Experts of a small language model: 8 layers, a variant of Adam for the experts.
Below are experts of layer 5 (counted from 0) of a mixture-of-experts language model. Rows are named router (the router's row for the expert), gate (a neuron's input weights, with its number), up (a neuron's input weights, with its number) and show model dimensions 96-127. Each number is 128 + 32 x the weight over its row's rms, rounded and kept within 0 to 255. Numbers have three digits each.
Before each expert's rows: a language model's description of what the expert responds to. This comes from a sample of Wikipedia text that the model never trained on.

# expert 48
What it handles: Latin taxonomic name pieces. Middle and final pieces of genus and species names in taxonomy lists, e.g. mell+on+ella, albic+orn+is, idae, atus.
router:135167139072167112180157118136189160141098225095086111099106155131096132130107103108123069157104
gate0:088150082143108104122139098124165205127136186063136090089133123132108109165098126156118093100096
up0:096111083104145142111137104118200143165144114170032140125165119084162132110147122095150101112094
gate1:092111129107116097087132127111053119156148144076141127216126135144110148162094115155146136151113
up1:131116143099127143131128155100128123125090186153123072094066132170087116136123189104108084178116
gate2:119099173139072120109118123097090098125160137102083102161065160100165128150187191133178133099176
up2:141126252150137101094097097102143117159106125085092096104074169135140140151141169093116167103179
gate3:146168129128090148118085096070147100124079153102159107136103143139159097112129101047105162160146
up3:137166096116114144123124119144082132126096166092150100117048152177142142121132114121166130129114
gate4:091148098131165065138125105068092133106131177082095132146102117154124156126158106157130156142116
up4:173163103116205125155137175082161148093151181148162063059070098154132154147106095160137123124138
gate5:127166157122154140173087176109156106079113119068136060136102139090167130107121115130127181149103
up5:101157182136150108153095112086160046145103128135126103149165110156168113068085109117066131149133
gate6:131104132136139121127210132176131077124099145103188087151170125186139118157119092123123081156128
up6:195115084122151108169137139171122157103126114085130134126107108096112105092143101218178101108114
gate7:099095101091116126174131130147143130092124167083098211139112117142097128178100197116078136180134
up7:111194137163112160108106138104078106126083116158156039124172130138133155101164058103167140084124
gate8:133109045083084142134090156120110135110151146152134105128095184147169122101132116081141116171144
up8:112151197082126080139204066092078071145139161131179131178098135139107150113181135111115158123142
gate9:081127173093104177119175057126135119096128140134148155086134144144068132083096060167169146171135
up9:196116133088124088087084148147115092087140160104141129110108133148094097201147145155125208163130
gate10:068098134138203167106114129087158165119076114141130114141184112102143131130083098184127159144074
up10:078094089089160140195125124066162157135090131138126096133165127106140158139090110156116101150037
gate11:142174191162154132084159082163106131136072151130130058099148140123115121200090118207101109138131
up11:083139134168146205102113148128115124091173147125107125114111154111160133120117119147079110194078
gate12:202141184114139162168136077135124130082102172211170140155181122116122173157138095123127126131121
up12:132096069152186080096160129126137108204130108119097155126100125119143053148131141147137132174166
gate13:156159154173125152128161106100139178112101134167146076132144140138182153152139091107095106152123
up13:131138102114119097145151067057130180090137189142184100146109079103115120195182142075154149148097
gate14:148154108091143119177127129165149112069139115118163121114138125074117109134124099147062096031124
up14:153135164133170184138066162108210152092076130126122088106057106152115138150089126120114148184136
gate15:157135183123113102096163092116076145122103167137136164167126143120085098113094161123103154076108
up15:076137127133111129132167120067129108162086159079104118187163161132068150074144081106154102078131
gate16:117120093131099214097170083081094133180085144170173145087191154115070108156179177167142075117165
up16:161087138087086084149108143064101146165165078163129142156082143120094101143147103166154123136111
gate17:135165166104172122149121127125108064096117180107137119162169163124144162079106137154112145107100
up17:174125089119151151147092122124096104119166111107125092136085138118126105123103187169120158144053
gate18:101109134094145117101132100106136141161133159103161125160159148078107100085205107141129152182171
up18:120118139185098060103113078110096129117113079119057174159120109183126140147094091113126137158128
gate19:078167177099140147122169072099152167131190141103165091073164126141110113149113125152114102166146
up19:137112159114144152160108139133134115074106135067152146083069190168148119186084128139141171149121
gate20:070118150114131154153143152087167119147124147055134059185142087121133128128128104061121114112124
up20:168126114119175090076090086085081125092128135111173105110131212104126175163144124177144118132145
gate21:127098157157106165157139168125106125128118162116115107112151209137155188129154130032117128117131
up21:148081180115123131159162145118169114131157157095133115128146111139121095188088146103167131106089
gate22:199133166179142170097156105119127157154082144145116153090163134155125178163081159103109074134134
up22:099164045140110139140125142143126124161140110167152077099123167133159118102147118161110096097137
gate23:167112158128101126108161126108080134069158135100136170175144111123099058155102152118108141173136
up23:107178120101105134094157099085175146063159141149146128168167162160073086111147076097107095144149
gate24:194094122120148135113172138124138186097040118191116146105069146176149151200121121108135159173144
up24:176154111148074117099179146177078096140176118129138145131165149146147091085057096133116102158150

# expert 10
What it handles: Past participles and nouns. Past participles and content words after was, is, a or the in running prose, often before by or in, such as owned, released, located.
router:100111185121112095102122092147108095100146132131112115189169114159106164097137098102136174131061
gate1:127142126087152146134169163139110127132111116115111100105118107112140145126165112095043148169111
up1:088131109161136142139098114127199147144133139126165140057134110188118091150028147154185121148138
gate2:097127159127159155127069112129112183126125135174097114152206195141179110117106127109154123166157
up2:141073056128130134117125134120201113172123165142152120096103144184127135096136105154112119132096
gate3:170120191114143140112148223154097142102134160138188072142132124081143143152092170104164123140166
up3:119159064150125096105081087088148111129158087085111164125110083154124083146115111149090160080096
gate4:137099076085091119125085150090090099161112174128153113129136148142148170047168131069143174088133
up4:113156136123132092116061111127148134126099119111151120098136132192114177089114128106158203082137
gate5:079125184183151162072124128154118154162110153159109151148126143076141123127095138147128113147142
up5:121133185184182103032145137106103141132128151074149132159119048124139139056123105177134099119101
gate6:134110105093110135092177166147089104147142094130151168115142150125122114127118076138147152066090
up6:148093151164115159112111099138136161132156115149097114093100074124133095166094202134086111170156
gate7:114127096120079118127107134126094057135058120163145128140161143147135163093129141122135123147140
up7:129118123175213153150183169184158196149109158125154132115141092131133092184095102134096114140117
gate8:171143124124185131083153073150135127126156155160144079127075122135105169133127089199098163137100
up8:104099095135194142156163074118145096105157139137232102159080074158129178080112092204108148125111
gate9:107144096198114106087089167171044125179172155114125143106123157157136178088122158166145089150099
up9:118115068153071105165137188088151099049117127150201143153150134072105125067183132120167116109106
gate10:116134147107148128146117104073187092088158133158081130056143121123133120133113124108140110134136
up10:153135160149073203113159153121143093075144186158134146049160139129124134138122067126163160088152
gate11:154120100145129146119178130162130131142131076136100151201158046109124097169179155108163133088082
up11:154112134107104137177126121091111098166129131124090094167162080071074099214174150136136152128080
gate12:096087078107129133157174104143069145176097145128134103175149148135154128114143105149123074051139
up12:112091115085150094055165107176150122132140094111106165138092166107116105148135109099163115087128
gate13:164167104189122146189098044151047142118122132116217151088140148136142120112086126157113150154146
up13:116114144100210133103156208118169157176125132156112127139147131152179127131100205117098098106148
gate14:090138078158116148121195089082120134091130132072131113134121184115148149113065072127135128092073
up14:146109140142116131108085162090109148170101132134152158152124176190100125123073193180178176102143
gate15:122152149153153183083107174097101113089141174056127134091125169148114147120124082115072165102119
up15:127064159128128141070108093067169087130113080131125121188161167079156173184139142106128121137085
gate16:098133174105178215161103088114089106137119109122135150148091098015098131140060117099149113153205
up16:123127147151070160110100124121172106110140149161153169103124135164136112129133128165073100122097
gate17:093105135115115096105032198162151110105109146070144187126130144185079123145070189123127153105098
up17:132153120168159190112138093057146146089081094130108189115140168116140115164076133162125124082184
gate18:118147201084142126145098115115143129135105178095106142165115163131094148158152157084135152183173
up18:113136125116129159132082139169125101130160127123156143056116128159153142168000117089132097112110
gate19:132111124150134140094145054133163119130067116074133166104181129115094119112149139145167126094129
up19:136093064113139140170111162144134111089162136194156103151090080116167108176051140127106155165105
gate20:132152157187142158095134151043171069133236122096126129109137104125142140169088138141128108134103
up20:125166145206144113095135158089210108165126108090143140135164058140096090153120119155155110108113
gate21:139113101084154131136083145207140154139170204131104154163131113133144086144085132108163118117075
up21:089099145054148126116119180148185086132132115159157081123116136159137140085159122172123184148160
gate22:086147107058048145187114147179132087114071111087107111131110138178110161136162141094158158125125
up22:157190060177177066133108106080171114184114143097170073123146132122144096090104103153123126128169
gate23:074109123092113081167104086109169176106156091129089053192161115147067150142172080115127119160129
up23:121122170148121147089167112111194094109197126091120160160127168115114107120113104100117190129150
gate24:181112138115180091146117108133125157145122110131084153087190121161109151142148103124097135153105
up24:139189122169148123119095112120127126068115105097113152103155093149124149140147131137086122148135
gate25:116164150096138104176153115112116100138164047092094114129127112131174146088134109105162090146106
up25:174118160049105131159137087148108167171080151098098087169157113159094140102163078145173165198144

# expert 23
What it handles: Career verbs and prepositions. Prepositions and past-tense verbs in biography and sports prose, such as debut for a team, draw against, won, released, joined.
router:127125121159124062077083120118177072099176099098095126144182109183086139110124121056169148088099
gate1:146118125098126070112118114101139091108139119139173107143143123099117091112140106136121099110141
up1:162086089154121104154152087142124101141111086080125124117140096166141094125075067164123132058133
gate2:124118130165125129177101116111169102134170168147158123096094118127097087101142180119177139117133
up2:117133168187119133097076133078208134084134107155175138157172109113169107185067117148161087128102
gate3:136158167149110189204178127129106114118155092187106170113120115142125176134128159169128131107107
up3:117108121113131076077084158119156114150093126102138172112125022156120060154201082114122085156142
gate4:121110082132148145150154142112068146138169167095158086127112133123095094098086133131170243129138
up4:164124099096105107101102117193156107122131105134061118095114174124178155130161100158097100113128
gate5:072154167129125168130113143171115122116115102188123087078142090102143162129169166117102116113142
up5:119142095121118156190150128057140119134137089101125185044150131106207148077226146113099165156113
gate6:138179148086120113091097167122140130086113125097086141110107155184145110090107105122121087101160
up6:066187084099112142154077137087126054120136108178108119109140121148173148127161122154081137137118
gate7:151191102165189127152092096156111105118107079214164108103137186114104110178085157167130109080077
up7:146128115099129192128165167106115151101181171062102128093108146126146114092134127125109172110145
gate8:122130185147118136077144101115199126088140104161104147195124089135191122148153055113139120117113
up8:118166170156122133121162121142182131105176140130101131208117044225147105142167059078130147088091
gate9:182041105155161182155140048117132121131125070185084184102121107155175140164087119152144155125137
up9:134114126132123123185095062096125102162131156163088139097120113133138115199187149134135203149133
gate10:057147140112079126159156136111093163095106051151169094063124158105157160154162154119133209102163
up10:137135117105170107123114111141132080094152126120192105137113162182106088147128155146140119124113
gate11:113127148141142124106108104096115115150137141178137118078071144125228147074128118149110117154152
up11:076149132134109158118177143103108140144142167082126145127118134106124128114131124105170150079166
gate12:146160023192162157091171098117133154135157136110091164116151116085086149190185122083179152134105
up12:033149092077169156154104176029145093110168099126144121133106136156157130163126153130131086119102
gate13:194064135156132143159182157126135130136107098149144057117149067163194181103131132184139109123122
up13:144185104105133063122105094114161141182116181168136154134074132169124091175165121163098108146141
gate14:141133102126154099156126149053101089092134120171173105099168128100150094159149159128090135116198
up14:144115142103104083171130165108177104132141106178108098088159174134084151177124162150143179109096
gate15:130094070147133160156149120065090102131093101147130153165179104094091070132110125111133138116105
up15:185140072154139146123173098129134084151134115109120201102156118143106067135111164109162099111057
gate16:109131119079140135128161082132110098148136113154099133137142074147072078214156177103133124139090
up16:151118136057078142122142121167163120109144141102164076126110111152125109179082192110152146122151
gate17:136118165152093127141184173118152148127098077136111093076144107128126114147180080137123148132149
up17:185125044119128145177104075118095147135144140086136111055097125140112152163160132140108163109123
gate18:142122123096113143133147122136146130121149134133150059069117153128162132122051175130124130190141
up18:091144132138114135133130158147110117139137112141142092107147170114106098120103147155132153195180
gate19:149149149118134171180208115098111135108145163124149113133128119156115116167191140134167127111112
up19:121163185105133165128171120090168139081159147144138187111173114174121120179176158151149126122109
gate20:113162077125127143105095157103129136124137123116083142138060148146119206089141101122145144130216
up20:151130048091139174159100154142097140125138078147080151173104155106112154125120140156122072144120
gate21:134105169109134147173137144099118153153109169196146092155166055077126136171117110128109197123125
up21:157110153121125076069099106149138123110150066080128139137102129159152103138181110128132128112109
gate22:143126197142092119148125150180079117136139104149138105185136144106130164155151223149135080162094
up22:119123157135115154188159083180100089129255110168126164096140173156125200140105205124138150149112
gate23:124097138127136152150160076112102123127127149151141122127119108156134203075132150166124167094118
up23:110144090082119106155090145121109123186109117156170097124112093088133061147171185143149140162127
gate24:106151138149115117100128084069169101067110149125088128144099131153098173093086090079166174108058
up24:086138084069136148140128107070117144140150179157133109135105102093213134130166109185099066100189
gate25:137134103148085110078090128125060168077116168169152152145124118130081105125210097099136176115117
up25:116111119105094109158107111127101087162165120122094124173139062121080048117139145109126159128143

# expert 1
What it handles: Census demographics nouns. Nouns and pronouns ending clauses in census and demographic text, such as households, population, female, land, it, often before commas or percent signs.
router:147132173103107177177184160116105115139096124155128147146202095130137096135116109098125170115142
gate0:159137097131130174089173197150168097106120121158145184182155176153168151108078122111109130109093
up0:181124140051197099123125192101118128173126099116107129167133155109104111130096113125229154121153
gate1:083109181126112126141136090136184154082118117111088118099156129150153071167123137088094203177155
up1:124142176103182149131159136162175145172122110113085174108176150144132127177075112085143178119148
gate2:142148109124098187118157169136157138069081106122156143137109112153215093072107139133088131138130
up2:162120142146094141124134114183086138144161117148092127159144118112212130163155106085095144099139
gate3:145133149104139150142166116088121146160167063130146098118120111055160105123107125097133087147139
up3:066078148118128101137191123136140136114128134116121212093113122106083113114139117140157158084162
gate4:109134097117110114155115165120203096112171130106109109117165137210086104192151149106100091144190
up4:130161128130106196097132112154153102126097132090071120107130137148118047201132141145100139184188
gate5:142098109060139155166163140159120142146127147105107069065154109128154116102141193133120161133144
up5:114163131103167149129147097101151157138116208092142100119152117164117117083144171054099149090085
gate6:120098137135136126103158121119072091120153160115087142172145181033128174109178163102095122120111
up6:108099088110124080143047147106183098126135104118133092186111087157154141150108113114154163116103
gate7:143176122115166147120105181135126146162110120167152177067227083193210096151112136115197153147128
up7:189155176122110120110125147177116130131116121171134121119089188159150070148097160099106111087115
gate8:071116069111099090139101101102153092060120103096115086150091137138150119064159128141112071100163
up8:112101151143144125125156086082087117159143094129158120115095151112161115101088103175111107167098
gate9:160135137179149114139163133123118172140152126096180109094176114187089107154070152123125179073111
up9:096099109085145148124126084119103014160132109177136101162108150175204164136190117133143075135123
gate10:122124133105091139103156091156120147132189124157129101061135153121107048090143134096136163138129
up10:158144145104120093104191175117079110109154149104188129143164102164190110092170126106142159119114
gate11:136155125139155155154090121087117095125133067098134074199160098108134084173194141116117132085120
up11:124132131064155132130152171084121165121145093122137170055130139142126078146111176120169209155109
gate12:173109131155174103121157168124138139136107136085124123190173112159163092069182124126140104124146
up12:159146119038062121134160081150131175086130133054132145128102202112113156078129165155081069175107
gate13:100124147222198188089096121114133105139103143107202096121142123198116148053129137130113141107142
up13:093084155117166158143137126129120160145089073158155058098141130115124159120133117133149051153116
gate14:149159142122107145175144140161122077071145121159163109171131152159135127100147105120127172076064
up14:121171189202107149122178123112128114095058073116111139126232098158121132113154155113156152164107
gate15:132056120114086134137111096043120114056074058106176147111123219135119098175093084135116162072106
up15:196083098133118141135144078076116098037139118096151129113086165097170123129116077136157150087075
gate16:130171125154099119104121156116120047106083102191056130161088139107204149094149143107196120152102
up16:104136179165159160145086131044102195132098133177164106144190182069136135191078145162119133146140
gate17:148149116097150141110119142112124170168133140142100116224142139119109162173188118133181121138102
up17:068108126165135080180034132163132086132125087078124136093149086152152104100148110084168129161101
gate18:122146164081165111103151158112084154146146129137160124103146094125160109116135059160172132107123
up18:090106106143091147113119109153139080102157153147085108127083139163103159134168120137131130127122
gate19:139151137164109162107141143101117118035104159114151132153158138130114084120135134112142095211178
up19:118180110133102144083121128142138179144134095140162170102140112159125200136033130201149142078136
gate20:148178144108112100111123229115118172168182113148108132142109124097087086063176087145082082133116
up20:151101102102126174106097139099170196135099113125137155115119129174074141170110162092086112139120
gate21:115142130208167076158104141066139165090105161143211162164205155098143102164120136100111113126147
up21:146051131120099065133127157118166188124117104150108129118152063124147169110163121095068100121163
gate22:146154162161120177133118135152103085190114131114100110123138177124123084143115180125120159210108
up22:180133107193154130156113139111153137168161138166118106116122129187109156141097158135108084125057
gate23:103154143164114061181143125177087123104085143161101065175152099121161095152170063109170135145120
up23:150186159172106147136116163142097137136134168155101147155127071121109152187117128108152126079126
gate24:148107116139114087137113102150095116200145108137097158113102108128106137147107096117165128144045
up24:147065128169108068159128087191125142193139116179113128146104147099090148120103098133116181063123

# expert 30
What it handles: Nationality and place words. Nationality adjectives and place-name starts like American, United, New, San, de, Arab; also commas in place names.
router:132142149146155178183095149169184068105118083096108126105109110166056060101127133176156107189143
gate0:055157120110067118144168127152095113092146062184078143086135092126111144139119125091091143131077
up0:060147087124026099146186084124123148073166112103130065110118057160095092134169091099127132129097
gate1:150167146089108125107155163088119124120056092130147110141167125123104119181136103090079115101144
up1:102163160136187103134112158113127185131103123123201153175175133127190130077063118095069133098143
gate2:132168125207170182158141167115132169147142130159060099118098130119135167152138179127119137083156
up2:175150109196156123126157177104075171137139150096184089132152124138127145131125124135079127073181
gate3:074107131086084117095084088086091085114120101153089122130144117108128138171149156153103113128132
up3:143080072147170087139126182162158150128155172084110118126138121133106167103136117142140133169132
gate4:133092106109228106128130121149185148187155080091060133147116106154164124169154140122118130096106
up4:118135111124141094134115054104156172123128110076083134113077119121109076131156100199131144112087
gate5:109151060128128114121137165146144118087135111112100127142098090105126195167092079139143142182192
up5:131100122169135168094065153142089128142146145114140121095102172144121117137208150135071120084132
gate6:125044118135108138148059163101090112108128143111066108095121139154125154158186117105137164133152
up6:131129108133112105128076112109148146066130142136169122180120054126112067090113097171096118145174
gate7:149150144055141094130057156118100161067146106213127169162166081179169142131181116197124142083150
up7:116120099091101114117088147168122123082135114162067177089131124224106176109175116178168103118216
gate8:131086182113100120135119154186114138106075150096078121166201129105083136125146080174140123175158
up8:096075176067087107166184158187119125106107133158133115155128152095133181116096103128137107134132
gate9:129142126082114129065095185135103174117115152099200102085137135158107082116173078128121106164156
up9:205079128086138149129128167135167130143090085214125174122095129163163149139155135178106172126127
gate10:153161096129196163123157102092118110157098192163156120089131150126178124152107117040100140130037
up10:101137084141171169114116147062120110186113158142184116099151176140148149119130120111128139098048
gate11:169111123178193158177133165111121145168139139104145104131114167101163160122113115105049124096081
up11:149119152182197204131140158137104154151123147091146083122126183138172118088083068132075112140116
gate12:174166152132130123085112168130147096119110142170139149117198133111117022081128120118134139146171
up12:106181164215146149105083132205098087184106149164128158120106135117152099107159123094164141131167
gate13:122113169071116162111150126129110105159132148205159102162157144160129141124115169125155103146154
up13:102134142069115155054153171115110104106100173181170106136192132143099141140144152129157136154154
gate14:118121115139177167100128127148147101145120068119069138144126160124115159132140151174137167127073
up14:155152065113073103164124128091111187136135129109134079077098152179126101118155070143088073105171
gate15:154125150122179093160149145090104145117154159101157120112107147137160125086124238139113075086179
up15:082103083099079246138118122110185140081142125136197142101055121156137168171099134129124122133125
gate16:102215117090134180112090166127163078145117127138132157150128109153148121159056195106114122105136
up16:100164140155154170160201137058127113153111119137173080093087151125141181145164185137064143143107
gate17:064159121101108184136105092056096144050108108104145147117083073130091194157151150098124151120123
up17:158114119117180099120152117144126093144159144105119155121168156132160051137135184144141178146147
gate18:162079120123095143112132153070121157130121134128166140173139134105087106140187115154129106145163
up18:101141139126174095141134131136106114175091190104061136081117157143128164091112147118168101109087
gate19:133108086072123112143148126109159112068163134135126102092154112107089037082126108091141172156103
up19:148127084154135089148115129127133102121188155139128149118137106101152107114143109103198158137096
gate20:182095079166118165172192120098142101123164149162122162131145146097169183155100124121117132121094
up20:202089111115105126160133136109161076115137169133137111139172144097151227148122117117127121132162
gate21:170165099104112144110173110079182095138102125198124133162115153183102068138141110096136105111183
up21:075095169126138151189120137180096121144169097163131141138130135083122179096164136117161132123108
gate22:080134149177108180155167114067133129116154130136160099121123067118115135152143145103164114088185
up22:096183155081144153125177199155090186108190163116134104092179100110134124161167149077134071134124
gate23:115107105115133191123113066160147155096179112127106157133134118133152106125175127173142101168048
up23:087166067119127157173169122120120114148113120087156165121159097128177121084137069138169114106091
gate24:099202101124106156159133151131128150089173128193144112105143114125111160112107114130057117162145
up24:069093078081096045121100152126157199103149131117122139120138147151108166084128107151081084150204

# expert 51
What it handles: Line breaks and headings. Newlines after list items or paragraphs, section heading markers like == and ===, and prefixes such as pre, re, sub.
router:134100146118158151064114168083132108098089141076124149097134123139134129105078102178092095135150
gate0:109162089111126168123067141137140117138164084133155131118188110173166153143180088127177091087071
up0:122084180178142100128145088134100116139108122071141122170103086065078127086084148136157127103150
gate1:088145189142091125079119110139106144156101104159137139135143107153105112128152130163132112100083
up1:176111055169128116164162095091141123115129131099124145124151151102145114145091149138134142167163
gate2:151187145120238138087078163135102158136118133127131116091141123111090046133145183155079086131126
up2:119136150108170110137102169078158158081152147143171153104176112123131096123119179082080140146152
gate3:121132138039140137215104173108128152130143110139161119115161150115131150144180166116080138098147
up3:040153149083103161132125161135128106080106137111136077133088076099117158154179142106105117095127
gate4:130120163201083160101210138077112138127180143077155131161137045089163143104111153130116077112131
up4:074161141080178125155079124178116191086102172185091148089138189185134108167103125103135129162155
gate5:143053135205203126067147133140098072129113108111145100129097125108153116154139104136107190106110
up5:167022123191221110116140155137108067151138132113142084123101118136146103124149130142106184108111
gate6:136124103160128163079127142102178130076133148108165185077158134129121117106171127111098117129201
up6:160158170088148084118131184117088170102128092136183141123137139161124144121088112121118117104163
gate7:131084130101152061097123084074070065104131122127133104164114128138164063090108130115091147134060
up7:121159114155100201160136188147147179177146104133154093118150122167151183132136149130145122100156
gate8:183120081119116144107126102131065102176140116113239154170149098136129127129113120148209141091169
up8:041076121115125151101093140118109100119147136108127183137130104113117139116189180127125182187131
gate9:119109080106199164086136141099169140124131122162126120151082105124139117173168132152206179090048
up9:145090051092162110077112138077137142114145147134112118158129112136122112144187121158180132104079
gate10:126109092109171096122119135038128135153150110104140148123122164065084062145101127115147150151163
up10:085135109101146154154101113128175149120127171116158097124170150163144154107153121147116068137094
gate11:139169124154144057111109109166140130122145090093139132140166118166135113126125192077090095130171
up11:165121189165069137092129108193142099146145101138199122126150138175121100140099118190152125155134
gate12:139142142075159147089125112109086143150163138104068126111098132152119103125126139089137107115108
up12:134164174172075189115133095137126128174158204103112145135117083180128076130086143097112139153141
gate13:085119123180131055125122182134151124117161111144116191177126106117093147152124157113090131161102
up13:155113096151167083115120102106121143132146114121173110136079119094114096088088113154153120139173
gate14:131105105116147108092071172214176207142095151168129192086148132158161086105095143128150099121120
up14:216187134145117108143161143119122122166111152138140151116100097198151112079167171146080148156148
gate15:123149160135131125115128147159051094118129114079137057109106169159138121098185202143121176136111
up15:114111106120100188120162115117159125152121099143107142163128069122146152158116141146151130138086
gate16:129129098157153176122165077079100184151138151132159114191149067135145121181100134179163163069153
up16:132136147153144087123159206183162099097124110134102117105102218118115096072163110080104115178116
gate17:144183115115125184090137190143125114090127155135083192080116087148074136168158128143084141194117
up17:163110162067076120181155116162121177112114109101093135121146131126129118189063121142095111080115
gate18:192128116176170068132090123103161131107148184106094095126147166118118059113051186080107116089129
up18:081118113104144191150094149101120174157177063135116131149127118127164183088154075158134138128154
gate19:140154085144125182122124134169148151123118133063133108158101102183132112098181147140151169114134
up19:118058142100135043128190149144145123146158108190146153091142144097152120134119104115108103114095
gate20:124135177194128084180129091119063171162168133096108166111184142105130118109178183130118094170091
up20:154075166178152142105131095117076160187186118099157136126098129093142070164102149140191092090170
gate21:085114103150105097123068155120160131081147148185152172112105096093102122209187125139147144132102
up21:093161189119168094105093060128096090158157135135112114149125173202143125134085119114032088191108
gate22:120195189137097122106181062096077119129096161098113135078128177140103092126118154068131103152190
up22:166133094123114149133090118162155122139144058134115147120124062109118131168179128171180136075076
gate23:134105166113123129122129141170112091130161156201076066173135141119197080155143122144120134119158
up23:131122100138176088157106133184136150123114111089132124126163116115081105072170151127197133094122
gate24:206122070057158135081117091070152094079133193087141103089157118109114142121206124115107114107150
up24:177147117094194113093092113082136207097104059084101138116144162136149164102090143100149126139087